From a checkpoint of a small mixture-of-experts model trained on Wikipedia: 14 layers, 24 empty slots to pick.
Below are experts of layer 6 (counted from 0) of a mixture-of-experts language model. Rows are named router (the router's row for the expert), down (a neuron's output weights, with its number) and show model dimensions 192-255. Each number is 128 + 24 x the weight over its row's rms, rounded and kept within 0 to 255. Numbers have three digits each.
After each expert's rows: "comes before" lists some tokens at least twice as common just after its tokens as in all text. This comes from a sample of Wikipedia text that the model never trained on. Tokens count by the router's weight.

# expert 19
router:115117164116130103126121180131122124144137120142125101154134141103165151122116088152136120174132153107158109162156113122153117147122110111189065141127123124153126119113167131112119153123078123
down0:107106140108172112139114141137092147096116117150103104109163117089100142122131113119164136144130159095145127155120172139146129114090155089091099151128138085135137147096158173099122087127126144
down1:109123136191151174136155122118129097182116111128106086125132157166141154108085160123111139134161146133157144147139130124149113152095081106109090105124099096102150101090129118113119138160178135
comes before: ",", "\n", " and", " of", " in", ".\n\n"

# expert 5
router:135182131135182086118148124140120178140127098122139104120103111156137086069112119187154126153157135077102144095133151157130148109162105123146147079120154147094130111126151094102139138114102088
down0:163128143148149089108089111135178118146118123101168160143098125143099139097153118098131160123117114154100147084144119122155184153117145104140103163072116133102139153125105137102129125097119122
down1:106133124164165121091120132120150119169101114154146137124155111158145188147104110115104116101117135140144155134129136131100164101096140110121105102107116083137135145147126155114133147175145129
comes before: " |", ",", "\n", " (", " and", "'s"

# expert 41
router:108185147145130081123107088115111141107106092180130148149105121135119141142126114083092131122084115150122105158166126151092134124151153121099147128134136160101183098104120130190104116148104184
down0:081114155093136101122143132111142100142094126129141097159159178089121152119118120128137133110083140148110106101097123152109143150167128133105136175113201101115140144098102086166129097114148129
down1:132107191131174131141131091135080080073164144122108073111124131136175159176133169099139114113175132114139162157128154136138058083148139124115098138116154121129078102167125159108096110092145158
comes before: "9", "0", "8", " |", "5", "7"

# expert 44
router:130141088105096148134134154144143091134120112148112094099130161086128083092121128119163172137154159153121158117117149083167154129097104128104098122169137115147117084166138097096140150120118120
down0:137123131183179123121099117098137130090083111100114142148096120122156140121120131138089105105144136142112126104190141161151130073144128101125125103107115119127101124100110119178096112134111118
down1:116146163153166152145133126143143129093146124160140124141144129095134125107103123140158070132093106137129146132120116148095115116127143158121125103102066120173130106116120116164104131107090110
comes before: " ", "1", "0", "2", "3", "4"

# expert 4
router:180117099160084125168134138097135100097118079131099138122127141145110102148171143102158151137104164127092156084082095127173083174137089138122144116118118128123121141101156111140111118152092139
down0:133117128135129114096165151140117120110134148090111072123119075138142127131096132149129151134147127112095098121111186141195083100119087119122088110147081088142160157165139091135131115149109103
down1:148121153164156128140123105109091082122107104080158146140161124156135157174154139101135128104101090096143133099185122098108163098145129160120146124146143116139085119127152130120133106155175095
comes before: "0", ".", "5", "3", "8", "2"

# expert 12
router:150127084152098145153113116124121116124126111118141087154164129145106107086117096115100120101117135145125116149116128094120133112070160105113109113142136056077108120143136118124146140128134109
down0:175188154081120155160102118138128135099160164103135121118121122188187110112111137131152101164110140097135157140177143140071088172138104126154125129163096160125146102063107151106165099162147080
down1:136132120101122103140136108143186143114139159128132108124134129107120124155129078170129152145118180134111169121139132098166092150146125138117119145147134105138113160112124108134134141113134146
comes before: " was", " is", ".", " had", "3", "5"

# expert 40
router:094140120150134149138132111144135156138115122099123116163157107129149132129146136164118134161095114151079098087120127120105093173141149176126141137125105125102075156110117168173149128122143150
down0:153167138138081147109103142129107102117081182141157079103136085134117178137141114105130087185159161122136138125146114122119106156161108155179152153176180166137148100131108167096074108111084082
down1:123113130156091084136124124147162168117134109118134117108112160125100135136133130096169113118122148131166183097119174110147130129105105139138113107129120112107178179104169142129112111136091103
comes before: "ic", "y", "ical", "ics", " of", "s"

# expert 13
router:120135158129132109097106141157094124115079137084086101141126080095186160130107144112116136146161152119126127118173124138151093140131144130137144204155088109145093142108160149122078123131098163
down0:131141145130116101171121127099161157118122172130136110108132106090137113159098163138087155137124134099170064151150148087100092114135125120153114140176178090138123146124130111146127132130145107
down1:150118133128157133116140099107113134173146114138119142138064163140124120076152140162144136163154113158134136150131169098141145102134114103109102119153118147128176133111136118165125159110139122
comes before: ",", " and", " of", " in", " to", " for"

# expert 2
router:130098101119201159170128152101146098126119129079132123121108149110137171147136161129133105173163157070147117158150156111207120132126113096127120093107103141144130113136163126085139110142135154
down0:101104127154158132117211112101105100143133126103116086124109120193125140144148116109101131135153121102132118116119140194127106074137156105118149147144156155132094144139136121160129124149122113
down1:127092143142164178131138153103109150127119108130147106079157091124148154129103146153124076105125139125067166137126143125148185118153124123130187122120103092157129117113119147140094100114130119
comes before: " of", " |", ",", " in", " (", ":"

# expert 37
router:146130145137153134134071092102109152141156115128139150164103096145103107157155095133140131119107162128121116142134143178162142111109144166154146108108122109093202096129152099166092118123141158
down0:150135142112117113123159165169135127130094162165102111120113090116135101127121128122129167152111100125112151123166108165116093119119156138092122112118131112153127116153129124158082139100121159
down1:136167137154069109097105138141122116146090146103129141104129132104166091141087147159117155099115141134135157115107082167137112170096143115123117119089107122132161104110173106148118106124134122
comes before: "1", "2", "born", "S", "3", "M"

# expert 46
router:139126105135122166150120138162141090121136125124142105132147131132105160119114102158125166144169111149147133164169148136076147133134152117134105144106134110119112134137127088083132144113091099
down0:166107100139105086194111151125141148101161122182150125081085136109140144103101171107133125130109154173167109136127120135140081126142137121110142132117127133115124100128096131112086152118159108
down1:119121139118129127131109113140125154137120149122082143161087088147122102116113164121105140094132133113136142105155070125102113148119129170129154154090117096066124115116102132118123140150134153
comes before: " ", " —", " +", " N", " USA", " S"

# expert 42
router:161102124099146129164164106152106099111157173137092126112148180130156154071130147103086112156122139087154160133105089149097097154153120145101114133144119148125150118134126143168105134135171149
down0:092112097098095161098148140126096130113129172104118177128129174096161135080127154091155112163130186118125136140123122139139124131127155142168173123119114123127113121107117133136109147155165146
down1:109151128155106142075111102102136136113131150157124178120129103130168093126144147086139132118140150103150129157158137095131151147101152135117106103126147157130110125114138136115093098109105164
comes before: "s", "ing", "ed", " of", "er", "ers"

# expert 38
router:118118147132148146137137145133075150132139119136119177077107146127120109126112130092163143122148157109156190152146099144119105117108121111154135081146103118155151103122141140122151124127181155
down0:151138116134120138157157159126118110171097113129131127109070102104113154124112167158165105107124144132162118143153107127149096121118131127155161127122094173111097091124085164117129100136092110
down1:149166116123110125102141170144133122124119139161134127115140132137123130133127143109088162125117086139127120127126116155174178117169138149166137159110129118118158116114153149155075097140167114
comes before: " of", ",", ".", " and", " in", ".\n\n"

# expert 16
router:105179139127162144099146151116147085137152134120159159138123111082146135151140152148135152124128117124109120125095151138128162107121137091165147128122160164163109123151130148124111142108150110
down0:168136087114150144125114105145114132136135137157086157119153153145124131130139166117152038161129122133119105119140130139135096123095101099106153129122121092164147136136103122130182113131098162
down1:146144150164099106060111134084099099157110130101134138101197125073141122091155127149116129137123141137145148136089114119151150142115127070125129122146189110150134104104170139113118177113098139
comes before: " a", " the", " also", " been", " an", " and"

# expert 7
router:138144134132137152135153123137099125121119144135101150183153125093151126118113126101149148145138124135103137131141147148112141153135134120138149124119144093086087123145165139154131116123174160
down0:131125120089168149133086129084090103157115149132136123131101154142148127143151146131151158154125088119152138154110126102135151109117090131108112149162165082175140120120114094108123136138187132
down1:081094135164093163096128099116162104131136143114172095158135097108158125127170130113176108138109112159092103125135118127136138114137111162120152174151137135135141130142109167130138127108092074
comes before: " the", " a", " his", " an", " their", " its"

# expert 1
router:147127120149146142161104098084071156131133135126167173092155128147159144115082114150112116090155162120118140123101122167081162115121107112172145167156119138121087164110133134151184151141125110
down0:106097128136111121142151139125124133095097144137134151102101110142121140120092084121115115153143114163122146120170140111099154087114138132137088149117099143122151104117158132115165093134103172
down1:098113107143167136113100097101104107129175103130128155090114143151101142120093083169134131141099119156132112156103140119098120116131124116153116091115087164107136144097116127093131118128155112
comes before: " The", "==", "The", " In", " He", "==="

# expert 8
router:158160139156132141082140141144143153138119080108149164125090147154138120175100151161115117131141144169095174105139132141155147120084121135136159096138104115149113146133159128149186097125117100
down0:105156178135098143122130131123105108158129100126125146104110166112121142130136102182142109134145095085138124118129135125138118127114163110113095115077147120138160074160111150102179165114159104
down1:116123169093162080131111143115140171127113174109136085112080105147121117153119078092180104121166113132083126115112155136179120127135125093118137137121160127106152144109133113099122150144164058
comes before: ",", " (", "\n", "'s", " and", "i"

# expert 15
router:144136110096132107126124160115112101124138165129115140168147123103128132161137147151159134096114132134104113160147151156125159129142124154161144156155134160137132193137154143126131141141101151
down0:116147149106172130107157148086150131115161117149125160107122148116094137159134145140130146091163115150127082095114094178158161110126124143112109150134112126119129115092098141135107076128160144
down1:140083138093123119126114173105109134098133108119153144150120133095131127108175165118142107130121072117140122142152157121188191130131160119150123109117121097135124130104111138108104135102137122
comes before: " and", " |", " which", " but", " the", " was"

# expert 47
router:140118090124123109129079100116134143117133111121135105124132143119101062124122160136105166124115154124164170141119115084115108153116134102078135078142123117160088119171147078095110146142102127
down0:129134120163120135163095152118113095152099109143130149123138104130083135125109105127162132107155129141121101099109144150206185122113087153168167116128107119105138095127118121097147170147159112
down1:133115181164131153115143142152118118116106120106125150094133098115120105112190114122149151123107139167127132095101164117085132149137148172157115156111136139096104130130136146154108087101132107
comes before: " |", ".", " |\n", "0", ";", "1"

# expert 35
router:113099121095155127136140125119105110120092114144105117158135125084104143127139096165123123137094183173104089145078146159145160099124101108081119061121156106166151114120139089132115140122102124
down0:127166092124163157097147112146102126079122076144140164134148121125150132156141156126113153138125110143090117170164155145141151114149182138156123137071137102156206069112103093119138135153088114
down1:128060133101115076107127095089096149141085125134134079107136186127133092155137152125120159124123095095159122121103123121119174146119139129131131135119156124090114093164141145139162091118136117
comes before: " ", "1", "2", "3", " United", "6"

# expert 21
router:116142107094136123115169103117121110109130120142109138093102168126148125156131129132137126156153113137134165136122165098099144131118120112108153179171174137108102113117101152125136107108136141
down0:109136153181124094065105079141143106114130110121130105082117150119140138172117123123135103131134128171098113107119132132059134105107119129092143143106161113120103131135107106094168150136123160
down1:120143107123150115080108104128050154089130149149150117107088157096119098141150150152110153100135113144136100144141092120150103128167134124135126142128081119103124116151193115109111164103137115
comes before: " ", " \"", " The", " A", " S", " B"

# expert 30
router:164117126124109116141127147145135156113151099163131158149149121150113162158110158112099136109159115100120094128148151098077156089137143125150188116118137165098077124138115155105088095140113131
down0:124139096129154136120158132168076146146141110139132113128107119170164093139106096092093144126155134149131127174106098127145102150089128168120126131145127123131150160099151043129163093147117171
down1:131104174144120116158138117124095117160115122138097171123088166158131213065109147130146125112124123145144120083124116116139096137119144134104088132171150102139144117140110116094106164138143127
comes before: " the", " a", " well", " his", " an", " \""

# expert 27
router:087114113143125120105129120147127164119150122125137111101126167132101129131093143127108169134132064136124166151115131150119120062099142113123084135125183150126112118135120164127105093097162114
down0:173146163096134125138157133155132138099130150097163127148131132112124165131152091076121155079090137147131128123154092115132098104137135125094144104140133109158115158103106080121119134117153139
down1:131132115130138113151110128143134136157102152073173094149137085128133120109138173154120127106116154141146105150165142131161116138143128150131143155138152140122114135116118115108107153198127117
comes before: "-", "|", " ", "=", "===", "=="

# expert 28
router:144151099152145120150109150096077079127107127119113142083106142130121144141117124098174099127119145122128146140142141104157131134099094140095122133084082169138162111125085114135106139090087082
down0:072112132137128114121115148178123104153148084088152123156138139100083124092134112141107137130090128081140091152174118130120144162100106103124126132122105099124142147102147116137133151122095125
down1:096118118179123141124148153084128117139128130114144114108152103143123106115113143116140140147107132137085119164149137120119114137147123124086126138114137149147119089112126095120144152114136122
comes before: " |", "1", "9", "2", " |\n", "3"

# expert 14
router:093122116145084123171131142134147127145128116141116117058112095136134128140131138142141162095080146136101112144138091118140129115146129154119091113112148113133112110141152144091092102165130107
down0:143152150135108129151119145102134095161145096136116140149086106181128131130067119150112113114143119167155105143161115104108124145130098085108092118139126112132118068100086158166167121127118152
down1:115122124118107175127120120091166122144133141072061109131140125146153107143144122117123185091122147126085146093096144148122127107139114113124113105143136117125155117142163097142107174119139136
comes before: "1", "2", "3", "4", " •", "-"